{
  "num_hidden_layers": 10,
  "hidden_size": 128,
  "n_experts": 16,
  "experts_per_token": 2,
  "d_expert": 96,
  "d_shared_expert": 0,
  "hidden_act": "swiglu",
  "moe_layers": [1, 2, 3, 4, 5, 6, 7, 8, 9],
  "router_score": "sigmoid",
  "normalize_top_k": true,
  "routed_scale": 1.5,
  "balance_loss": 0.000191,
  "balance_bias": true,
  "router_cosine_scale": 20.0,
  "init_std_router": 0.0233,
  "lr_router": 0.000566,
  "vocab_size": 2048,
  "norm": "rmsnorm",
  "norm_eps": 1e-06,
  "tie_word_embeddings": false,
  "optimizer": "muon_variant",
  "learning_rate": 0.0122,
  "beta1": 0.95,
  "batch_tokens": 65536,
  "max_seq_len": 768,
  "train_tokens": 574900000,
  "max_steps": 8773,
  "dataset": "wikipedia_en"
}
Below are experts of layer 7 (counted from 0) of a mixture-of-experts language model. Rows are named router (the router's row for the expert), gate (a neuron's input weights, with its number), up (a neuron's input weights, with its number), down (a neuron's output weights, with its number) and show model dimensions 0-127. Each number is 500 + 40 x the weight over its row's rms, rounded and kept within 0 to 999. Numbers have three digits each.
After each expert's rows: a language model's description of what the expert responds to. This comes from a sample of Wikipedia text that the model never trained on.

# expert 5
router:541510495528500473462538549487536479489522422580546458479530474551543486499480539551580572538423526503525460535486489513445487580451541510475565433484494529471517504444497556500543518514531518447520504564511539517503553594558545462549469429543534484538535455494544549531555557552476562421472544451491537471480528442518439557475522476488504503489470506458517496506474550452468440466449
gate0:452481479550527439487512473519464557532495546492505571523519510450509576509490465542512457570486535398470532543474509525435542530533536526543572464483456498447523523553507485475505436450489517496497547465439519517474502561458484462478498482596450525519458578474490551462536483605511507473485464474567472427447503421481528497489495551466572523538514535468547443492456483486544509585498
up0:522445492470495512492515558521532463449494491504459534559515495543433423552451506518497541479491518572486448467491517502443546479554500527482552465450536494488503546512507487581461510455506493491406467559429490538505443546490434534492496513499470491491415502485553488400444594543454563525461458485506454561438423504458560467481524515589527493552536500487551511489485503507440530525445
down0:583462474497503469510421505433433399453486555479519423492492552427542545488456499496520493530513548462489500546552523552544518541497465500459591465518505524480462561513575539494515490537560485440491494416466507514476530506570473520518475559441552487498499546442501501494497596442501490475532465474430471519496474525429584475461500511442543521483510536506560478516477529473512441454526
Short lowercase pieces inside common words and plural s endings, such as per-fe-ct, app-ro-ximate, petal-s, single-s.

# expert 7
router:578523534543484510485548525487502438495491508443601518460548529554533505516411505507549597578492527558496482515447512442502497559493525495521531496537492540533523469466490480492518513523544471466469539518471499531520491458527518502589447469581562505525486517562438525531532502593591493474473485442523535528541460524538394530495541529491487546491451473447509520546527531470455415477521
gate0:543544483525494477517514517477438553665527527495576514457432521546519459436503572514472469522502425477492456430444471442458554565594539508502539516461428512504547494510430461462467551498542541450547487502470441534522521479505462523445434471549491526487511511562519521484489553474518538472439515477509520509481482501528518498513500503510492536452480427505508498498440485542430460477453
up0:487509434522464507534479525526458506502516479429429540560388530520544481442483542530496548515494431525480404531571510477483490517537443522551519500500593525516491505559501508566528450490521469504549523484534415532449504516438448419520430529446485492497489506528553426486442485451525541487493474511479479469554563582477523513573471492509497527519525460539504595467477494475515473482446
down0:487458433519464527503424489464507541568547507464421467576445517462526579481489472506451505512505517455520523538426533487510582530446513590481501470539454461521515498482418474418494465509515526501464557479514452526491436493465457441444490472559483514578474515493481437519512487558575464450452537536480448475503430569475565496521501419442513525521509490497475507538535522544481501491549
Numbers after table pipes or in list positions (5th, 9, 4.) and opening consonant pieces of words like h, ch, qu, re-g-ular.

# expert 0
router:552497499535378481439593506489452471469498447420573498522490526489535484463486578472506551548476507495484510490579455467539503530415560515537519479513488446544466532547449551522565536470494450499446489549523487440481512540525457517547544453526507546543518522516537527539481557510574478487495448455472492535514442497525485566518433470465549536436475490497522444523540468502431466464548
gate0:544526491476542513513445452437431493446527507482563428486500497442523527516502543516496455571476495468455482515494538512512521591474517469608460492550532509445506500509500484409489484484496501452514487484450471527499585457528514589493506462540508598521450458548494501486517437506450536536472485406529490555449506488430457553451437533437497470470472429561571474483493502508453511525494
up0:531473433449528535485481455524391532533462438608449482481470481513541460476471496476429444512464493507564456539477491533487554521511521508489531469526549553513544501447452461575447454499580531468440488469478513448568481410471462589499547541475503507531452471525518510503500522474450494500472486474476472525498479499494513533605459507463527449421506537483495456501539483521570461528565
down0:484472435519547548509502444503467485473538444526510410464531515445534561561503493483498507521522526498464504499493475545468544534482500498531500433493485488487553479455506505495508494467546513427430526487492553503530534457422409514505443547446550478538431544494525538482501563451520518473499518422592485540490541497524539415495524448506435485578540532568608547461473412476486508494470
Prepositions and word-initial pieces like in, on, at, during, st, pro, often before years, months or places such as "in 1932".

# expert 2
router:529529468570512472525539520508427567477472453533533488580528494531503506435432495574526504506515484508492431604528437486553458459514492504504571497482509496523501560497444504494506561473499554449515509527480543473423581527531471533596518447520499536505567548475469534489531514531492557500441534466483549445424516504517463569561482492500462546503471503552519456487562543489470414449520
gate0:444510476497408454464542422551411549529501493582463407504450502556514474448493569525457466491473531461517579517534463456563507507516482530553487439460478487467448531544408553507534492553537553500479457455456517491515493474516500498555568484516542463514520476500449526447524447499437522506487542534539481461473511553498488505515471555450539511470439476481400463489511447541478516476456
up0:459537524506504440477501544541470488585487474518490449526505521484502438489460532447502586426549510478432477498515439439527416500540487502519434405475539523407521544558513521524539512488515521435540463501534466512555482456481516478469493470539495506494487474611595540518505484469475477501521477503531465473452455520492452440470565479492503554499462537548449514489510517525496553452379
down0:534495449418547458511418490491547563506496475502490482471500501580529551487459526482506544525498498490494500458498428483519571520474509454470508429533497440485509518478437542381466507453508539511559469459483471513488509405430497461493459478503510518563532500477547523448532481476452521504570483613447455505440513517534474463447533466519533511440508566505522510571442445485538500579530
Line breaks before headings or list items, sentence-final periods, and some mid-word fragments like "l" in disqualification or "ri" in maritime.

# expert 3
router:558551461511456420522530530534546522456550471487568415484540489571585546438451529525495584522446507549551480517478419451463435440448500514503523518546479431539516570470410522483528486514481439524478551513484578501465585501486501439478491486507475551476430508489456543556460522535481503480458492464512561487487503473516472528477487510519435510510470474471495460514524566522453464518540
gate0:504455486491504464442529449438473500444537531511470546539422484494536554492530599478507475435482516495593497515462498535542478505510429485503464472536422460544555516477544451485521473412497559537530554462489481451514513506537499499484539554446522509476489459584457524542502509593506580393511429483525500500526473503520500426472467522500452449479463515437489478537511523447519561441492
up0:454476469482522533475543456504511468463520476511513440527491422561515436535435448436530489470532419487530585481539465517485475499531521468478419492417517515488482504519468539513490528468423499428491494471564518484530444585495496484570492473430534491446514513446528458536386480499438499528575515456469493487473446519448480469501547527461460432534511535491490459486595454457494497461469
down0:516500458470489503430511484525533540518501473460534427474470492525460513457437472505511552468513526547554547484547392527551507498505587490457479530522478471557483483484436433477480486530481564504464501443445494462501536498519418551525493538466461522513471510475536443526476531447455538485499418445469486546570458489474501513461543517517462464417439608502501552481459540574460447578511
Line breaks, brackets, percent signs, dashes and quotes in tables, stat lists and scores, such as 26%, (age 37), 3-2.

# expert 6
router:579499467542486521430585515452451531411490425469577528506515523518475492428537512471579529517451462462489440529507491478522492460443521507458475488512494464518502515472484436466481548460488446503523510563521535572432547480588474489523496485524534497495465534477464485504548574549505479475467444500529618506493515549510408521482486486487494523569478548505467425497526509493456436459565
gate0:489432433431463469431463558562482510469528542456492532443441521504540505382499536495530511441520423470438524518480493464491483493503515528475501472546506506558489495507522453480567524513549481466562484500544498561542607512552448480463493479504519495451479501510528452499513574534503418487529388520480534457448516500515532588566516484501562450504492468446425506500459518518472511528494
up0:462474542474470449479524585537487499544415512532466553562531498409552509488518420510483504484523467521417463462439478457524475452502494491505459446501469543439505497547510458530574516473508537504562453486483504453507479515555488489448488483515436470424516386474530525498513534467464523564618479442477528524479473519537539515501496581533476532487531556508422473460484471522484518492436
down0:466413492532507463502485469523532498498471473464480537513488583502471559459475497538514486466482546469468505471519504515510515524558561549462551546484492532462477519519523499452446489417451479436496520527445537452452508459504491478506476509498506474527496479517529462580542490503496558465510524451459365652536446564449471498500521453489440477445492541499537506502496492381570495533543
Early pieces of capitalized names and words such as Car, Com, Du, Mont, Francis, plus degree signs in coordinates and === heading marks.

# expert 9
router:548495485465470432505536523504520424475530547474636552518559467511507456455437548494548503510449469489493518478455425418518447508483518476504525477520510497503452534431438538570546533509519454488543451529561502494461499471539487515519511440526546486468480543521544528501561548589530487496539503452470522516459456505546426591425497488505484508446456468555471435507500502492443433487484
gate0:518504500529538469457442468451520530528398473453505504541556518493491526563467464482513570501504480500483649472490435434452513525518527477506604563436503507530497441505465536513511538474532559498495469501478522500503563458512558496490552475517480473497499574548485525542480540551486523575507437494449487532485449531498520524573452531501485442510484451499454471450456422496445465549436
up0:487453462469483446403558480481485488441481590465485504471425539512599531482481527489519544439448458491407522440537578532464511535525448535423507464437557520525525507512506494485516479495510564471526514502509500475516515524452478488459520520512508526451586466510502453484514479543514545490578462543490484472470481466514527553516452523487444474458443504510511461469421553446376523500465
down0:540509521520438514431497552531485474536506463420470473463518524538521559436464521584457494525451451443531548427495537482501484450515496526527446524537496516561533559505481492507491488414469452493490478458535524465501490499496519492483440561475523525494565482549496445437446466467633526515454484391460379492435458486464527510498545498520531482543506502453531498474461475503473489536461
Early syllables of proper names and place names after a capital letter, such as B-ru-nswick, C-ent-re, McL-ar-en, Ko-r-akuen.

# expert 11
router:579492456513468462449550524516509493462468417450508454526552507510498480489476543565520526599430530519524480486540485441574426537464563507490564436543476496473527573442524581549598539473477498505546492537522563484529514541521466509523437509542532508441511502500551554497476512519565532479447410505536538490471487453494516505489498532439501533418453494460472446528516476531463469468494
gate0:518534506457554544486488446530459519478574463514517585507512499535526548431537497510458470427487412623538552492471549482461489526468505469544526461444526463504567462484587499561584560411480506508483547470528494519513526507543473556523454524579567472519492549506448466434494469503533445479494523476515425478523476458525510554492555473502498509491480466502491477439509574512467522531530
up0:537560582492485491524544451473498467464484499444470477454550498484513515558574492546492502493495506479421571462481511487443504584484445558530516512538451525474481514462477573485542499517472561478512461555515557509457549543471547445535488503568530448443382449473491507554569482534457543471528550512499508506415561483545470531493480515464504457510553521504462459495428528495559545499423
down0:452585562451513490440440461489507503549476490534498537526469514565565471433476488536503534438491538558523469508507555532512516422466557462464491581523475494496448480503488511451501477499538540537460522493500527501493489514494530531511466532547469514516475512506485543506579428609560508519467462531458512490499494437471412474494444593477473520523535422545575541469422537517461439436519
Determiners and function words in running prose, such as the, a, an, its, his, The, was, of, in.

# expert 13
router:600440436529523438473534530520514431459468516469512484482459527473553437453466520590474493553398526512522491570485433435531439447459550452481549458448488459556497521460444517542552507498518469487486518532530499475506503537507466468570443416510564479442441500487532487510549508595471485498479512502513491538476505546469498530460477554502432488521439455495479479456474539491469435517503
gate0:530506471489527482564496535454463455472506520445482588526465569427500435494499484487522484507503547529528478500482441494499555433499532472439591552535461468496422554517459407474508501480564603518509467512415488511523518533500486485510471456471573559424414530427502524434537501525509472491512510502486541457542538506514550542485426517539522485462407497444517459520496535495511530524507
up0:460469509529450478532487468576494474449471520482472479537475530466506403445514457477466562446537485487470479451454489558587466502490516550423539451469521523502576531549503512473488493465465493496539433526560481481445528514452451534517407571487464537424423544523527477500453555508518504505470482479474479482471454450526492504535563488570489583434559516537466532546473462463460494532569
down0:478493538555475490482489495560481513449454513413541458480454563500516456448526503485516506520555516429547503487429521482540530498488517462497518474508503488557490485441441421484539568448535522432500520423482529476456535523488503503425543523446466552474485584456516428488503557488524501421518495454489485559504528575542569532561476541517513444501534570426483514497443527495440488431569
Single capital letters, or s, starting a name or word after a space, dash or pipe, such as S-althouse, T-NT, C-andlen.

# expert 10
router:551542512546469484562562496498564472465483522505532429518593488511573563493374511515479503535462538522512480510503480468584514441430522497531545396510469442531517486461460519525519507499466472508456471519527555471468514513532481487530434505507600479521565527550470478542532530552482571469449498396499465499517477501516424525508445497494469472466432507538477497493537496511511459490426
gate0:513531492596507462516539459486444516519484464494442498523472458495520495485493519416502532517473501455579499506578478501532504477599468468453566465486505542573503423491521546448581559493500510477509462500451533559514414556508500448487484505541495549463547530524582556517544510468453528436483502481533490506427548494484485486487455462535526517432477509550552444499415437497468415522480
up0:529450522539503426577544546548490413490495455481506493471496513481543486399502519460542485527514526453509473519475559563441449502472447517523475493480513485492517457463516483456446476490472597385520531541510453454434522501435487619516532509428507418533514519536533469465498484500542510464514470441506462466432469481489458510484487494498540521529491473572503511492466574527421490447469
down0:473510477504447480510537473539568524480494537403520474489554534483471479553485537516508525484429476422444503527485529630440553535455440549495447575481485501492537506578479498476508422498436574518454486475476513494462478486500531490555439483461564536530464485519536551457501462448555450539430558490540492453545437486480499475476500504473457526531457499472546457502521439495455437543541
Opening fragments of words after a space, especially re, de, con, pro, di, as in "re"port or "re"alignment, plus bare spaces.

# expert 15
router:547529415485510455502580544528508493506460487468456443477522512518501560512459500485470594537470539495481550580506476439561499500463562528512538470508500464502505551471426494488489477500470500503520464548442533531409514518501516511594412483537512449503466529548548461514525543518537551483455492417497556419442491455482456511499476524443526422544509488526508406490594471486501483507462
gate0:568505464484510466495522533538503384571424497466485446541534533512471540567487510528511535507539455490521538477512534437533576434536492505496494469487596500563545481517527451501559490478464546497501380492473492491514529441463529530508443490557512505501493488504497528457533488507420411508446469487455506486496524496492442516550511513516516427563420416493459486546531500464489516581449
up0:502434514463476483507477441494367478412491485475497475480481423431502522480450534495541534474530468502530498448507497501597565513512453478512503515432504547438561449442528484572486486521508421431523498484504498512500496571450445474441451423517510465536465488483496469544486505459502469526494536509467395450438485494497419475496476514491552541471574521510482503544460505498456513561542
down0:464485531428496498491486453555506430509476492527493521556521500455486515451535440503562549516562565446471465483494463493468600516516491455504596486500517510482571550486457481449540462516540509480527476416522537446511502433474458494488527480472475479515489519555438495425527490516544579483549458451482558624478483485428523464538464520512474477530552496435501527554503472510435472572536
Bare spaces, list hyphens, pipes and slashes in infoboxes and tables, plus pronouns opening clauses such as he, she, who, which.

# expert 8
router:538505493501492496445570512440516516532465441495490453536552489508536507463423541497507559475410494561481435557431418461457499512454586474561514474531510430488480581446455524571545483512550493491478482522490525556485587514484491435546485501545524515452499538554503523555571586503494517476470450480538594441462473506484497503432485483474484526495496521448472463530546528501473459510526
gate0:508526540477501430502503518513525512479523515557525539546474523530484504467506575434513461473449485591535571554528465464419556514502457473481504485488559514499493523525497418546545517507528475480558535558461504536429542468466445537479473522593526458485522470497576417485541484499508521473471438518456519456486451451561519535499530434475556413532468402505453535466488542531523433496542
up0:487531478557500464506523498558453469473448479508604427457470476526500492546478458532423506498450448479519468470551585508588467491565430537419546531493539503548468515516498464443498522523477555441526542520478422536462432481512520417480470494413486564489443489544492524474513547553507511511507579497459449552426513514447474569480509520502458502471528487496518471463485569494538483511519
down0:450510450468508438566496430528502492520469519564493460487599475509581486512452423438566511432489509530501519510437482488505439559512468471455539548498529448502443524506562502564488476458472518546508550455474493504488568548462580601505412523455529429503520455500550527471569551499479515498521505482475483455459465459452528488523519468522568502541517474499490534527451467467471493432544
Final pieces of country, city and personal names such as India, Berlin, Lindberg, plus closing parentheses and ex/dis prefixes.

# expert 14
router:526536464540441428473540526548512552478483444462467483485550521485552551469453518536478497586457524537407474521525434422558474524465520510482546449534485470571500532491493565562575551542517474476469474546499553523534552525517424445543446435494517522454499558494481565492466546503595487494473449521479555476482491547494427527464473561535504485464505503519518451527506501511521437438514
gate0:570498554544464432593509440500448533543521578478521581531446471489463499540486530465454486523412512491526523541408424477485512536523460439509495489501559477473538490484522520485470513475505439561477476491490489513548546553442454547537442485501497551506443566538504476515536481445550558506492500490543531480538485520444524435585523525516492461483526513591509558539486491547523413479507
up0:541485534492518490494475483493487477485472558509520512477511569401514435483480490495524490461524523541425514457453519530517526543545489467483552447520522498487448502483432468556531450520497507423519440506487437523497511459470586473469458519467466524445537497539478489489453449470628515478507483479387509466499416523488514519582541506527522556495481452501529556531507465443412399476455
down0:510464496489508460523567500546433505411551480484442495499522533486554526472441497538544468458506519486437524507490480462517469484487488437491440540433469515429533445479504525490593481425426529540453515554530530536476493477520520495464553475498504547526432481480526453446498476621519496465500518561435497524533550468509477504536461454546470485441485572509541438530547518502520376518531
Commas, periods, table pipes, list dashes, semicolons and linking words like and, with, while, against, between phrases or table cells.

# expert 12
router:544500497529492436463577477479506555522523452489537519523512489528506475499438513550546528580475509511518490506509437474515427552522486504528560386551473472568491516430503525476574484509529417430448505551477535474505564525528564494537468485561550573466553514499459483465511521489525463456402437501501578456486510481555497553487408488482510566510483516511537459514547517482481467445475
gate0:519515472471475433515495446443512544500600527512468456545519438508510540501509493474468540464493493521453527492541482423533489535475550457555473458529472579487496491538451460474490486441567473434462523514487458512415564427472484469510468514568572558502527526474523534481502530477460474470455424448527538525420473523443544454537487584529521557505529491538515511563490399487460452532470
up0:533573474535545530510543409491491510442518501551484404458464508517467533440523485545504584445495510433490467483527468605510467523547425482466541489494512476448484448512488523515437533536504507470487516437542468458514501525486517491520432457513466470555520503583468479491559553463528487522462512502445469546551379516484486544543493566516535437460489524527506538478471445456490487583466
down0:565469483529464477525524476539450536515545527519449485450510542554481495491528490486507534515479551452417535432541471478535522593579495543514515515455470476486502465513478509488484483375502556485497621504520563569529461445482491479412457540470533541498496545459454508539489461560474510514466451487525525556499434520497455542556549603528470530495488544487450516492540518470540474521444
Verb inflections and auxiliaries in running prose, such as -ed, -ing, -ated, had, has, been, would, to, was.

# expert 4
router:532507406544450453468578508505517528451509397532523515515526488556540465430461514546537512524485462549544437551445446459522544515451532503474555447515464475471447563439482509520496535492572476507488539503500546510498547563540557460558511494519508515479439537478444551468595507563494525441450476506518580438483514511564428507507445462528522517551514471438499473509499491461451481487487
gate0:477495474481426465500575463545504508468438496524489492556529402562492501494463530467525516493509467515513477488561482499472555459550474522448466453408500474428523477573504493463485527513534571481393463472524420504552530477543477519472513496532533522475494498509558499487510528502472454555465415496501520527525441538481527537615492551595539553449526500526494439456447427501456496487492
up0:452465469482498457544492515427456508490464438492436459541489504468527477405433484402566566380471496458424495550519491551546589463455531485461452409516539466458494488496460518484509484473481579496508533480494471523437509515538471480443557536503506517526478539527522487494508465540572529500455519476475524449476488515525475539597494528509479553499522527488529485429532447472453518483545
down0:526446508424460428522546463495545441442487457458449480517492518537485555501521447537510501479443495492488510497463519532535576499492449534476505399482516478481513510549456479541463463487452524458473482571492563482469517431542507563419468480533482521490438502457477532475501548558537498516433444604504494564406422562533515490491531510511514450511491587450555493457503469504470520498446
Word-final noun pieces and suffixes such as s, ment, ation, ction, plus common nouns like game, film, season, usually in mid-sentence.

# expert 1
router:558504461505467463514593530445475479524468463505573557513519500532467531411404522538535530550458531535456488517468406444448527554537495502469568422490538444485451490451497504514603507463500471490491458468500539527494579506511488476540458498513587522465528521507478586522540483487546528512440457505521531504447490479465499547492490560516494484474481497548532420525550596474514477469505
gate0:529510504557410552510529460500438534449511505515475533521461501453469444484461479483499554478531492519532519482476501475542524458511464520496539510486490451499446492499497480459499541447497487505528467428461476513440488472437470453443407553529535560376526561442427472515508479553455529478496486485518491575461546542543494554584464506460532490549537426461525421403509544478497439486509
up0:555526529460555520520465490450531514519466521429516514457432559532446464464571496534498561470456442492480434468503539498503398544516438511464494447562500564470514465501456522429472493449570504426534463517470583505477597459474558435492489507544514536549529489489491441503489453524525491491436574525449547503474453467548514542517452535539506425507500484572491467520458508474499478491477
down0:533463506496471483464474556546545420513469438419509465523550492534534518464468483465496441506527500484439528484480497493455487539512575491441492482550566539420528498494423611482540535455492477421510574511509589426496465441409518481442457538588479486549496474495456497506520462469508513503471535456481528492490507551478494491511449473510492471543547462497490497492412503413476486444500
Inner and ending pieces of proper names and adjectives, such as Cultur-al, Sw-ed-en, Albert-o, plus words like United, National, German.